Experts of a small language model: 12 layers, 263M tokens.
Below are experts of layer 3 (counted from 0) of a mixture-of-experts language model. Rows are named router (the router's row for the expert), down (a neuron's output weights, with its number) and show model dimensions 0-255. Each number is 128 + 24 x the weight over its row's rms, rounded and kept within 0 to 255.
After each expert's rows: "comes before" lists some tokens at least twice as common just after its tokens as in all text. This comes from a sample of Wikipedia text that the model never trained on. Tokens count by the router's weight.

# expert 25
router [110  85 109 131 126 138 149 128 110 133 142  88 118 144 109 143 123 144 170 131 116 123 116 113 144 175 134 115 126 145 100 153 118 116 117 102  67 126 104 133 116  84 145 117 140 159 132 112 147 119 126 132 143 135 129  99 116 129 118  88 138 124 156 145 148 135 102 122 112  96 121 147 118 166 134 141  93 108 153 121 138 139 122 146 137 123 121  71 136 178 122 148  72 123  62 124 112  96 121 134 111 111 134 136 139 140 121 170  92 127 153 142  95  73 165 137 145 125 155 180 125 119  72 109 124 147 127 105 103 109 133  91 140 115 110 140 103 131 143  59 119 102 122 135 137  41 113 105 149 133 111  86 118 138 143 113 109 107 115 131 150 145 115  85 124 152 155 112 160 136 123 137 118 121 147 111 156 114 143 111 118 155 133 120 151 102 135 137 142 130 130 120 151 134 115 152  84  97 154 164  63 135  94  86 147 147  85 121  87 136 134  71 133 106 133 122 164 180  72 106  81 139 160 111 156 166 101 118 142 140 112 111 133 130 141 150 126 130  86 162 127  94 148 127 135 135 128 106 133 130 121 160 154 171 145 117]
down0 [161 134 136 116 169 167 121 150 145 147 146 120 138 130 113 143 104 125 141  98 103 125 107 159 153 114 103 137 111 129 127 137 165 133 101 142 136 163 122 163 121  86  91 121 115 162 132 116 124 121 122 112 111 103 135 113 134 137 120 120 116  94 151 118 139 129 152 120 103 118 137  83 109 154  98 140 140 116 165  87 125  86 105  97 173 158 153 141 133 139  94 132 157 111 102  40 107 144 156 150 111 153 146 134 148 127 114 153 132 143 101 121 118  99  82  68 119  82 118 119 131 140 147  86 132 127  92 120 106  87 100 134 159 103 149 104  92 138 145 135 119 122 165 187 110 122 123 102 131 127 144 104 129 130  92 102 122 109 158  93 121 152 154 159 102 133  95 163 121 128 144 168 112 107 117 157 126  69 138 159 127 126 139 119 163 138 143 136 116 108 160 114 117 135 131 119 179 122  87 115 105 120 171 110 145 137 133  82 137 149 161 131 136 162 131 158 129 121 134 127  76 136 166 121 130 163 135 125 139 109 173 152 121  94 149 143 184 109 148 101  92 102 131  86  99 139 176 153 142 162 167 113 105 144 154 128]
comes before: "1", "2", " first", " United", " same", " He"

# expert 34
router [132 109 131 131 149  91 155 146 131 147 129 115 134 141 113 129 124 166 144 110 146 160 144 135 124 138 129 141 106 132  88 133 126 118 139 130 107 110 113 181  86  83 156 148 164  91 126 123 141  97 130 160 163 126 144 137  97 138 112 110 144 138 112 159 120 123 172  88  71  82  83 132 165 140 141 143  91 126 113 111 116 150 136 118 159  93  86  62 160 138 113 116 139  73  97 111 105 146 148  96 119 138  95 132 152 138 140 156 180 113 113 113 109 100  95 142 160 144  94 121 139  91  89 103 110 111 120 136 138 151 136 109 162 103 119 150 103 133 139  79 130 116 102 134 172 108 164 133 147  96 114 103 163 143 113 163 113 119 161 138  99 159 139 132 142 142 169 123 170 119 121 122 114 111 127 109 151 109 152 103 126 170 122 123 159 106  97 139 134 141 130 131 100 144 112 106 138  99 172 143 112 117 121 114 170  96 135 105 102 136 192 122 115 110 132 178 116 121  74 141 108 138 134 149 152 112 105 162 127 181 136 156 129 128 193  87 127 140 134 147 109 139 139 134  85 130 123 143 130 101 126 130 118 128 174 112]
down0 [150 125  94 139 112 122 155 174 123 160 146  93 117 142 135 130 163 130 141 108 133 154 111 148 137  81 125 137 117  93 171 150 146 109 146 142 140 143 134 127 117  99 105 115 114 159 121 103 152 126  97 131 131  82 118 156 161 143 104 103 128 108  93 157 103 104 149 113  82 109 126  84 130 144  97 124 143 104 127  97 146 134  87 138 138 137 174 165 134 123 106 125 134 163 110  90  91 112 135 128 122 122 174 163 149 127  93 137 133  67 108 135 122  96  94 122 163 115  88 120 114 144 138  89 129 138 112 129 109  59 132 149 135 155 138 100  81 141  90 117 191  79 138 163 153 118 147 108 115 113  92 113 135 127  70 135 105 154 130 122 141 117 143 126 113 151 108 184 121 116 168 149 134 114 128 128 121  77 126 131 130 150 132  99 141 127 142 118 132 129 113 117 100 129 132 127 166 133  99 138 103 140 123 122 134  90 163  49 146 134 133 136 134 150 179 128 145 154 134 126 117 157 104 107 118 142 177 109 106 120 171 118 140 124 143 137 162 168 110 103 129 116 145 101 127 167 178 110 123 161 123 116  75 139 143 116]
comes before: "9", "0", "-", "8", " The", "–"

# expert 13
router [ 86 130 116 165 126 135 183 133 159 139 119 128 135  98 100  95 148 152 170  97 114  97 124 139 138 114 176 137 134 138 109 133 173 135 103 106 151  61 129 132 106 126 131 121 150 193 154 154 134  85 137 158 130 119 111 104  41 129 126 143 137 102 152 110 141 102 151 140 153 127 152 128  97  82 132 150 121 123 126 129 106 123 134 115 121 127 133 149 120  83 100  86 143  99 203 114 120 117 127 126 153 178 111 142 160 101 127 101 150 119 103 132 148 189 151 166 116 155 108 117 141 143 141 114 131 146 102 175 127 141 113 160 156  97 146 105 158 119 180 155  96 120 103 133 165 103 156 133 121 117 111 150 129 123 125 109 123 103 169 108  82 112 117 100 163 127 134 140 154 143 122 131 144 129 110 115 155 141 155 109 129 157 118  91 143 113 118 150 148 116 121 130 111 118 193 100 129 104 130 114 103 113 121 109 115 119 126  86 140 140 143 163 141  78 125 128  97 130 139 119 118 163 135 141 126 140  98 103 142  97 108 140 160 120 136 116 159 162 144 131  96 129 121 108 123  73 116 183 105 124 127 117 118 156 110 112]
down0 [138 147 154 132 128 134 138 129 140 137 106 129 124 145 154 151 158 157 108 113 130 143 101 125 149 104 171 124 100 111 124 112 135 124 126 115 178 165 159 153 146  70 103 100  75  82 129 138 145 156 113 215 106  99 103 142 153 158 120 120 164 123 149 123  98 118 139 132 142 126 123 108 122 142 129 134 134 128 102 137 127 141 123 113 124 163 142 130 112 153  98 112 105 125 136  82 146 140 126 156 106 124 144 139  70 113 106  95 133 127 145 135 100 110 121 102 162 158 103  91  96 150 167  98  62  97 134 140 125 144 133 121 127 174 115 110  81 143 141 145 125  80 132 152  91 154 102  98 176 116 167 137 122 146 118 157 125 143 157 110  96 134 117 118 106  83 139 158 120 115 154 158 130 132 163 165 131 104 121 137 142 125 114 163 127 115 127 129 139 128 134  97 116 127 104 153 169 118 136 152 133 185 182 117 172 137 135  66 168 110 133 132 110 123 133 126 165 149 135 129 135 155 125 147 147  65 171 104 171 167 150 145 104 116 155 118  92 100 117 122 102 127 173 104 102 116 139 141 125 126 107 111 101 129 121 127]
comes before: " |", "–", ")", " |\n", "\n", " ("

# expert 31
router [139 143 150 135 142  69 178 124 122 114 140  77 110 127 115 130 132 141 159 149 155 101 157 115 169 133 135 131 149 154 110 137  98 122  98  97 151 106 130 130 114 121 110 127 166 107 137 171 166 109 188 145 132 195 113 151 100 160 133 149 129 131 110 159 121 143 151 152 107 129 103 137 116 113 146 176 154 147 111  86 140 163  89 131 114 116 130  90 103 125 148 113 120 109  84 117  82 142  81 153 145 141  86  93 166 140 141 106 129 138 133 137 107 147 102 148 163 161 113 130 173 125  94 122 128 112 106 134 107 164 134  99 153 118 133 127 132 130 139 115 184 102 106 109 145  76  98  82 153 103 176 120 122  98 115 142 125  82 120 114 118 155 110 138 147 100 135  89 121 129 133 147 120 105 131 118 159 124 118 128  98 146 104 100 107 126 138 133 110 158 109 146 143 149 119 135 162 128 135 106 129 132 131 106 141 141 113  83 113 127 143 136 123 155 151 130  83 125 114 122 126 122  86 158 132  72 120 175 130 128 111 175 139 121 128 151  93 159 159 112  92 146 145  64 118 127 121 111 147 101 167 112 123 130 176 165]
down0 [159  79 159 124 128 134 146 187 160 124 127 101 105 113 109 107 124 110 112 135 104 120 124 126 180 114 124 108 123  86  67 143 121 128 106 155 138 165 106 124 107 111 120 152 128 126 129 127 142 111 159 113 176 117 110 141 100 122 153 149 133  94 118 137 103 137  87 136  59 132 108  97 106 130 117 136 113 119 107 140 131 146  56 129 127 122 111 175 138 145 151 127 131 159 109 114 122 131 131 131 109 102 127 187  66 125 140 164 131 126 120 152 132  81  66 143 105 145 111 125 132 131 101 112 140 146 175 142  85 112 146 141 151 198 153 114 126 164 148 132 191 127  95 123 124 114 106 127 134  85 162 135 135 131 135 118 119 122 169 115 163 117 148 121 112 151 119 101 123 151 124 166 172 124 106 119 130  83 128 138 140 120 147 167  90 155  77 136 172  97 114 135 135 133 120 145 143 154 111 151 143 151 125 102 118 149 125  97 163 101 127  82 137 152 130 139 148 108 130 156  89 151 113 148 132 134 165 142 103 126 142 134 139 124 136 131 155 129 117 127 109 111 135 125 123  92 149 148 124 115 125  99  71 168 168  98]
comes before: "0", "1", "9", "The", "th", "American"

# expert 4
router [137 137 126 118  93  87 178 161 142 138 118  97 109 139 132 146 171 105 126  91  93 170 114 157 112 127 132 186 143 111 134 122 115 124 114  96 151 154 142 146  94 100 105 158 153 105 122 164 114 129 146 128 120  86 110 150 106 131 157 128 165  85 157 163 129 153 123 132 117 123 102 101 134 105 164 139  97 125 104 112 104 138 113  96 134 116  89 121 160  97 135 119 146 121  92 122 124 148 126 115 138 142  91 103 140  90 166 118 117 135 103 140  89 136 102 139 140 161 171  99 125 151 139 113 142 133 128 140 135 139 152  88 147  70 128 122 110  90 160 121 114 112 104 126 144 121  97  68 104 128 144  72  99 138 100 178 128 122 124 142 115 111 146 101  96  63 122 127 122 141 118 140  96  84 117 143 134 100 126 156  74 148  93  98 119 127  86 123 138 107  88 153 172 179 125 125 146 134 132  98 115 144 175 108 119 141 137  39 137 140 159 132 124 142 141 130 106 127 113  93 108 128 159 149 177 102  96 119 132 145 123 124 148 135 150 125 115 136 127 152 118 152 164 119 126 143 117 131 152 124 135 144 111  83 118 129]
down0 [155 118 108 132 168 107 141 184 125 131 115 101 148 131 148 138 172 147 119  71 122 119 137 136 134 126 122 129 138  81 114 158 148  81  98 147 131 115 143 148 118 141  80 135 122 153  85 128 110 117 111 144 150  84 122 141 103 137 137 131 131 111  78 129 140 108 141 109 147  92 145  81 136 123 162 142  97 146 127 124 170 150  77 168 117 139  85 118 156 141 137 160 104 177 139 125 118 139 111 141 134 118 126 179 142 116 122 162 140  86 143 101 120 121 114 122  77  97 118 135 169 149 136 119 123 108 109 195 137 109 164 140 164 139 107 148  89 155 107 151 185 130 128 154 146 110 134 109 125 104 117  71  89 146  85 105  97  95 155 112 150 102 133 158 131 137 131 136  96 124 117 112 113 120 142 152 149 126 122 143 144 123 139  97 117 165 136 134 171 142 116 111  95 109 112 122 145 148 103 112 135 120 105  78 131  96 116  78 102 139 134 116 144 142 145 167 141 119 144 130 130 135 151 127 172 121 146 110 152 191 121 127 131 129 109 111 112 114 143 103 126 129 182  79 107 142 140  84 111 116 166  86  92 112 145 116]
comes before: "0", "1", "9", "2", "8", "7"

# expert 2
router [125 113 123 112 108 142 155 119 137 115 123 127 104 139 127 149 131 136 155 157 100 136 118 106 143 127  82 141 193 134 142 117 101 102  67 109 183 125 128 148 108  97 136 134 173 116 171 110 136 143 129 137 170 129 170 129 121 164 159 112 120 106  87 168 142 134 108 111  81  90 152 111 135 128 183 143 132 121 124 111 108 122 138 145 122 189  86 141 165 119 146 134  83 104 134  78  85 146 146 111 143 133  88 126 157 110 130 150 128 106 136 115 114 112 101 133 102 116 129 140 140 158 115 112 135 109 132 160 142 137 112 100 140 114 150 110 158 160 160 105 182  97 111 156 151 123 119 123 137  99 127 119 108 144 128 158 127  84 121 110 112 111  99 105 157 140 135 102 174 145  96 157 101 105 145 114 123 137 168 155 127 144 161 106 143 108 118 188 165 102 126 174 131 137 126 121 111 114 123 171 138 124 116  77 176 136  98  94 125 153 141 121 150 149 118 117 123 161 104 162 113 117 129 121 130 153 128 121 129 149  81 148 135  95 157 105 140 163 143 101  85 127 126  73 103 150 123 152  92 134 118 158 181 130 143 113]
down0 [146  89 103 107 169  50 139 128 114 137 125 133 115 138 175 147 138 159  93 136 142 148 152 113 142 113 121  96 119 117 129 118 140 115 124 170  96 153 166 148 145 116 115 108 108 153 140 109 101 131 109 141 150  77 101 143 119 135  97 161 137 111 134 141 115 143  73 120 126 127 112 108 122 171 111 112 102 143  64 132 138 159  91 113 168 129 104 136 101 150 124 152 172 132 103  85 150 112 170 188 115 125 133 137 139 112 101 121 158 133 149 133 137  86  89 120 162  87  92 109 113 154 129 109 133 135 160 120 156 178 148 124 125 162 157 127  98 127 108 147 107 134 121 174 136 116 108 134 113 128 152 115 128 142 119 128 123 130 144 118 111 126 117 118  76 132 159 126 131  93 116 108 126 144 101 124 143  80 123 142 183 115 142 133 116 143 120 130 148 115 170 135 101 117  97 139 151 111  96 117 131 166 183  99 158 126 135  89 134 133 135 103  82 133 150 142  94 137 167  98 139 110 172 134 170 135 170  97 134 128 149 140  91 140 123 140 131 115 129 101 148 110 115 103 119 174 129 102 141 141 157  99  71 177 109 126]
comes before: " |", "0", " the", "9", " be", " his"